config.toml
num_hidden_layers = 12
hidden_size = 192
n_experts = 4
experts_per_token = 1
d_expert = 352
d_shared_expert = 0
hidden_act = "swiglu"
moe_layers = [2, 3, 4, 5, 6, 7, 8, 9, 10, 11]
router_score = "softmax"
normalize_top_k = false
routed_scale = 1.82
balance_loss = 0.00692
balance_bias = false
router_noise = 0.1
router_cosine_scale = 10.0
init_std_router = 0.00978
lr_router = 0.000413
num_attention_heads = 2
num_key_value_heads = 2
head_dim = 96
vocab_size = 9340
norm = "rmsnorm"
norm_place = "pre"
norm_eps = 1e-05
positions = "rope"
rope_theta = 10000.0
rope_fraction = 1.0
qk_norm = false
attn_scale = 0.102
tie_word_embeddings = false
parallel_block = false
init = "trunc"
init_std_qkv = 0.061
init_std_o = 0.0
init_std_up = 0.061
init_std_down = 0.0
optimizer = "adamw"
learning_rate = 0.00167
lr_mult_qkv = 0.7
lr_mult_o = 0.736
beta1 = 0.9
beta2 = 0.95
lr_head = 0.00693
max_grad_norm = 2.0
warmup_steps = 205
schedule = "wsd"
decay_fraction = 1.0
decay_shape = "sqrt"
final_lr_fraction = 0.0
batch_tokens = 131072
max_seq_len = 256
doc_mask = true
train_tokens = 797800000
max_steps = 6087
dataset = "wikipedia_en"
Below are experts of layer 6 (counted from 0) of a mixture-of-experts language model. Rows are named router (the router's row for the expert), gate (a neuron's input weights, with its number), up (a neuron's input weights, with its number) and show model dimensions 0-95. Each number is 50 + 15 x the weight over its row's rms, rounded and kept within 0 to 99.
Before each expert's rows: "gets" lists some tokens that make up at least twice as much of what it gets as of all text. This comes from a sample of Wikipedia text that the model never trained on. Tokens count by the router's weight.

# expert 0
gets: ".", " the", ",", "-", ":", " as"
router:50 68 73 64 72 37 72 33 24 51 43 83 67 40 39 67 40 68 45 42 62 68 52 62 51 35 57 71 31 64 50 38 67 45 29 30 62 51 44 37 48 60 32 46 46 28 40 53 55 67 70 56 43 61 34 48 46 61 57 55 32 56 44 59 49 62 75 33 47 67 15 69 39 38 55 49 34 76 42 56 71 58 49 65 86 40 60 13 52 34 38 30 43 41 39 21
gate0:39 71 60 51 28 49 36 70 80 37 50 50 46 49 55 31 66 47 63 34 76 27 63 18 66 34 50 36 33 64 55 25 40 24 60 49 47 64 38 70 56 60 56 60 59 37 58 36 33 47 40 61 50 43 54 37 35 52 46 60 62 45 51 16 44 51 49 60 34 58 30 30 81 87 39 55 61 59 70 52 41 51 68 53 38 32 86 41 64 74 63 43 33 33 47 17
up0:48 39 58 76 50 24 34 41 66 32 67 47 43 57 27 57 15 45 36 32 42 53 75 46 45 46 58 56 47 36 45 52 63 42 53 49 60 83 41 74 49 16 51 57 36 51 21 63 30 53 44 38 40 25 61 26 37 27 39 39 50 61 09 62 49 56 59 22 26 36 46 51 53 35 34 07 30 56 38 64 53 70 56 70 48 47 22 42 33 57 37 74 51 58 57 36
gate1:46 58 46 46 64 65 60 47 40 36 57 79 66 63 58 62 39 56 34 39 52 46 78 38 26 26 57 69 56 39 69 45 50 59 42 43 55 41 62 72 53 31 43 20 63 60 48 64 74 57 61 51 46 52 46 44 35 39 51 57 57 51 48 72 30 71 62 27 64 72 73 57 30 64 65 57 32 51 50 56 54 44 52 66 49 32 12 57 44 14 23 53 64 54 54 57
up1:60 41 78 49 40 40 67 36 54 86 62 26 54 37 42 66 50 75 42 62 38 61 31 23 64 35 43 67 62 30 42 84 69 59 47 39 47 64 49 95 46 48 44 48 42 51 19 50 45 32 45 58 51 51 46 59 57 40 66 41 72 65 58 46 58 54 52 37 31 74 41 39 40 46 53 56 65 19 68 37 37 28 43 37 40 61 35 37 62 55 61 56 79 64 49 51
gate2:40 54 71 72 73 84 34 47 63 47 17 45 41 44 10 63 64 35 50 40 55 78 63 63 48 57 31 42 31 54 48 23 52 54 43 44 28 65 50 52 78 53 19 56 45 80 39 53 55 56 56 58 32 40 48 38 27 27 54 19 31 47 45 20 50 51 43 21 65 35 53 48 61 49 39 55 46 52 53 49 40 69 60 49 45 20 45 39 56 77 51 54 55 58 54 47
up2:53 52 61 33 57 50 65 32 46 52 26 48 64 58 25 72 57 63 60 58 56 63 56 61 75 50 63 72 47 56 63 40 56 24 34 44 55 43 33 33 34 42 45 69 39 33 41 66 29 36 68 62 41 67 31 27 50 55 78 68 59 52 71 40 47 68 41 63 85 63 48 55 68 32 92 51 34 57 10 57 72 40 57 59 36 23 89 54 59 65 56 60 58 45 75 60
gate3:70 62 20 66 48 68 43 53 45 30 54 61 41 19 66 76 56 29 34 21 33 32 55 61 74 27 37 66 44 32 63 31 36 39 51 54 52 61 57 41 45 56 45 52 63 50 35 68 12 60 29 52 40 73 22 60 53 31 51 50 67 46 54 57 54 50 59 64 47 27 43 64 85 30 44 73 51 44 41 66 61 37 46 30 69 36 73 31 49 45 45 51 32 66 52 49
up3:67 63 52 54 45 62 56 42 61 36 61 71 51 38 40 77 67 45 47 59 51 36 61 66 77 28 51 65 61 59 38 66 49 54 47 52 34 55 62 55 48 49 55 40 64 49 67 34 44 57 32 38 52 38 18 34 29 62 52 45 37 40 40 44 29 82 47 46 34 63 52 75 56 46 36 72 24 41 91 48 56 44 50 68 62 43 49 75 50 33 39 46 34 52 64 36
gate4:30 51 78 71 21 39 48 32 42 43 50 75 19 46 33 56 66 69 53 53 55 29 62 72 56 58 74 57 72 60 52 36 31 52 45 39 22 54 50 43 64 48 42 35 28 50 51 72 62 63 60 50 31 34 43 54 47 40 81 59 38 38 74 43 44 62 50 56 17 60 54 24 77 48 51 42 34 63 67 39 63 40 76 58 32 24 40 57 58 47 54 42 60 63 50 22
up4:78 71 49 25 62 79 74 60 66 31 55 20 53 25 46 56 49 49 61 44 75 65 23 38 79 47 62 47 60 41 53 48 41 73 37 51 56 64 50 46 79 53 56 30 51 78 61 42 47 56 64 41 54 62 62 42 33 52 21 63 63 48 37 29 42 23 22 56 49 25 31 51 47 59 61 61 26 48 46 54 54 53 44 37 57 17 41 63 68 64 56 32 48 50 76 67

# expert 1
gets: " and", " of", " in", " ", " to", " for"
router:53 47 46 34 50 61 66 41 69 52 66 37 48 31 50 53 59 31 59 52 36 49 71 70 51 42 38 51 51 60 46 70 26 27 59 58 35 47 48 52 71 57 67 30 30 41 30 31 72 40 35 71 65 52 54 46 53 51 34 62 73 67 30 28 79 51 38 51 17 44 66 55 43 58 29 51 51 51 66 52 33 56 42 65 43 38 60 53 70 65 71 57 45 77 67 85
gate0:31 52 78 61 64 51 49 79 49 35 65 49 66 70 52 41 65 60 69 67 52 47 32 61 64 59 41 60 41 68 67 43 67 41 38 46 29 27 53 61 52 57 59 45 31 44 47 40 53 47 71 52 52 50 39 43 43 51 57 52 73 57 32 45 68 47 75 32 25 10 59 38 71 82 56 46 46 63 52 48 41 51 57 32 50 48 41 31 41 71 53 92 53 64 51 47
up0:55 40 50 49 71 53 58 73 52 37 56 40 37 56 76 52 52 42 25 42 52 71 48 34 38 52 31 39 51 63 31 27 26 39 22 46 25 19 69 51 48 35 52 56 22 07 47 63 38 39 41 67 41 66 31 88 45 56 76 70 32 37 47 39 36 45 68 60 49 43 54 51 40 77 51 46 35 58 52 49 64 41 56 77 38 62 50 66 51 52 69 63 49 61 58 61
gate1:29 66 25 52 79 80 45 45 37 56 32 65 44 61 24 71 58 33 57 49 56 23 41 72 51 50 40 55 40 56 52 13 09 47 40 32 52 61 38 37 46 46 52 40 76 40 40 76 42 62 53 37 49 57 56 75 41 62 59 84 46 64 45 34 15 42 68 63 35 45 55 66 50 62 50 48 68 55 49 13 51 50 57 24 21 67 52 64 61 33 57 42 55 41 59 65
up1:53 64 52 62 48 36 68 49 48 63 43 19 27 33 45 64 48 54 53 86 54 56 67 79 73 48 66 60 51 39 36 27 57 46 63 41 70 25 64 36 72 55 41 66 60 62 43 40 33 38 53 29 70 52 43 53 70 87 47 77 42 58 44 39 45 55 52 60 54 82 78 38 43 53 70 75 67 46 45 38 52 45 62 51 60 44 23 59 54 65 67 61 52 33 63 32
gate2:69 49 53 37 64 40 33 29 42 27 65 70 59 41 52 47 64 31 35 25 75 19 10 33 60 60 61 34 41 49 45 46 13 57 65 49 39 85 52 65 49 49 65 68 41 61 41 35 40 68 69 46 65 46 50 29 41 41 52 47 61 33 28 54 85 51 45 40 81 66 39 52 41 57 43 52 27 67 35 75 51 16 48 49 38 48 32 46 51 48 51 41 36 58 73 44
up2:70 52 74 22 26 32 61 56 61 35 62 63 40 56 38 71 61 66 71 65 76 59 42 74 48 53 28 49 38 37 17 48 51 45 46 63 56 51 47 50 67 64 61 40 65 58 53 33 30 38 36 35 34 53 39 53 75 56 64 76 56 51 54 57 41 42 43 49 31 50 73 43 47 60 29 43 43 54 27 52 57 67 61 34 64 66 24 53 59 44 52 32 57 61 39 72
gate3:89 44 62 59 39 65 31 41 70 31 80 44 70 56 50 26 60 45 42 30 54 65 38 75 56 56 93 44 52 67 60 61 73 61 63 86 68 30 59 63 57 44 28 41 35 33 35 51 43 48 43 48 47 51 44 46 33 63 72 55 41 79 50 45 80 20 61 46 53 47 58 68 55 35 37 73 59 52 37 29 21 73 53 63 48 49 47 83 48 54 59 57 50 42 54 46
up3:48 61 61 36 55 36 48 57 37 20 43 55 48 34 41 76 52 60 66 66 54 82 69 33 39 44 80 08 37 75 73 56 42 61 66 48 53 59 48 52 51 50 56 42 65 37 69 58 40 24 50 48 47 23 75 24 52 40 50 57 32 63 64 55 51 55 17 45 40 45 31 42 75 46 40 46 58 56 50 82 61 52 58 07 47 45 27 30 49 58 57 60 59 47 46 56
gate4:62 43 56 57 44 51 57 63 49 25 45 44 34 29 36 58 50 51 59 46 45 60 59 61 20 57 59 73 31 42 38 64 29 38 55 72 44 45 59 62 66 46 50 55 29 45 48 53 47 03 59 46 45 20 38 73 59 55 83 68 26 33 26 58 70 59 47 62 52 65 56 53 51 62 52 24 56 49 56 35 64 64 74 39 59 71 45 49 54 59 34 43 38 60 48 55
up4:36 44 65 60 51 47 64 55 59 24 57 59 50 42 43 44 31 38 47 20 39 56 49 63 44 55 37 50 50 29 31 63 54 48 47 31 57 49 58 21 37 57 55 60 28 46 30 32 43 73 34 40 56 61 54 44 56 39 51 62 43 35 27 73 79 55 90 36 44 57 49 49 73 56 66 29 60 40 69 60 53 71 62 49 43 41 42 49 62 62 48 46 54 58 22 53

# expert 3
gets: "\n", "o", "or", "e", "ist", "y"
router:64 29 17 42 49 43 28 66 62 42 63 48 36 56 55 35 59 36 72 50 35 49 53 39 26 67 51 56 93 40 41 47 55 69 54 71 75 63 68 54 56 47 40 46 69 53 67 58 34 32 45 49 64 30 54 44 45 41 36 51 40 35 50 62 31 50 39 76 75 59 45 42 59 67 43 41 40 36 42 49 54 41 56 43 29 79 52 49 43 50 53 46 60 34 40 36
gate0:62 40 29 58 45 40 73 43 55 63 56 80 39 64 42 37 49 74 69 40 39 66 34 51 48 50 36 42 53 46 59 35 63 35 62 57 43 51 44 43 39 56 76 30 56 62 34 46 53 62 52 60 50 48 65 41 45 30 60 47 62 64 42 53 42 11 43 49 36 64 37 73 78 35 49 67 52 53 75 46 50 38 53 52 54 34 59 56 50 16 41 77 41 38 64 08
up0:27 54 69 61 34 75 50 43 67 37 73 35 49 54 50 45 62 56 63 52 55 39 37 36 72 35 57 34 38 17 39 73 47 46 65 45 52 70 41 66 60 84 50 60 61 52 59 59 70 58 45 53 69 41 34 49 76 36 36 48 68 48 47 69 36 58 32 64 67 32 21 67 85 26 52 47 30 28 39 33 70 38 51 43 36 30 42 50 45 60 61 49 47 40 50 51
gate1:60 48 25 43 60 44 48 65 64 55 29 50 23 53 56 71 76 43 66 63 65 50 52 44 34 46 37 35 70 38 56 33 45 32 53 34 58 42 52 43 40 69 40 28 51 65 44 29 53 44 44 35 59 52 44 31 15 56 61 54 62 52 73 50 27 63 75 87 66 53 28 60 62 39 54 47 57 61 74 49 68 70 78 77 54 85 69 43 53 35 38 45 47 51 22 46
up1:48 32 53 19 48 57 38 54 60 57 39 46 48 68 68 49 16 60 52 48 48 56 61 43 67 30 41 64 51 28 59 57 29 29 52 16 51 82 51 44 46 56 63 60 38 66 54 40 15 63 21 50 52 60 46 99 34 57 62 51 64 47 49 43 51 22 52 51 84 14 10 57 54 39 51 37 47 56 53 66 51 40 72 21 30 46 53 70 45 47 66 64 37 55 46 46
gate2:69 24 51 57 61 58 64 59 22 11 51 52 28 52 43 37 43 73 32 36 30 46 44 54 27 53 38 49 43 47 66 25 48 60 40 69 52 10 44 50 55 57 44 56 64 45 47 68 60 53 55 39 46 62 76 20 19 20 50 66 54 30 54 30 58 83 66 48 60 71 50 39 56 62 19 44 46 51 68 57 66 50 75 53 26 60 80 58 42 27 40 49 73 60 30 61
up2:55 87 74 44 44 68 27 46 45 45 31 60 36 63 57 34 76 40 70 40 43 39 38 64 41 17 41 61 54 63 21 57 39 36 67 29 58 55 33 65 75 41 19 52 37 52 70 54 46 50 27 42 27 62 47 33 44 51 32 56 66 44 35 70 62 31 60 52 30 44 35 47 44 63 64 40 30 66 70 59 47 55 54 33 44 39 60 41 56 48 51 51 57 66 58 14
gate3:49 59 22 53 71 50 53 41 66 18 49 61 25 43 48 39 48 65 28 46 62 42 37 37 43 29 39 45 37 33 55 47 27 65 27 38 64 39 58 52 57 45 51 42 66 42 21 46 26 58 51 63 52 59 69 59 22 36 52 33 68 36 33 42 19 19 34 78 36 32 51 52 41 36 64 31 63 68 51 63 49 45 69 43 65 49 25 61 16 36 51 69 87 73 64 48
up3:55 38 23 41 45 54 72 51 68 33 34 39 50 39 56 14 58 34 49 32 20 42 32 50 62 61 75 44 71 52 20 38 50 52 51 31 70 39 46 72 64 26 59 45 53 34 42 68 28 54 47 51 53 72 51 37 58 23 54 62 49 50 40 65 37 42 40 30 41 52 63 41 36 72 16 45 78 48 51 24 75 56 27 47 24 21 58 40 27 44 48 45 36 29 50 30
gate4:54 41 32 55 33 17 48 61 43 20 57 38 62 54 75 61 54 56 19 77 56 59 38 56 55 40 79 52 54 44 29 37 58 56 29 45 76 46 39 68 45 53 41 24 50 51 22 59 18 51 40 31 60 42 45 28 74 55 63 77 58 67 54 61 58 49 50 73 73 47 53 67 67 82 21 52 36 46 42 48 58 74 52 57 54 45 44 38 50 39 48 74 43 26 34 39
up4:14 56 46 66 85 56 46 66 54 39 67 81 27 41 44 40 19 54 48 57 59 40 69 73 68 27 45 79 35 44 36 62 52 42 67 46 50 36 35 56 77 40 46 65 40 62 31 56 38 44 36 63 54 67 70 58 45 38 51 53 76 53 24 27 55 64 47 38 58 67 60 39 08 19 56 58 52 26 50 49 55 61 41 49 59 61 34 27 38 51 24 48 25 76 61 69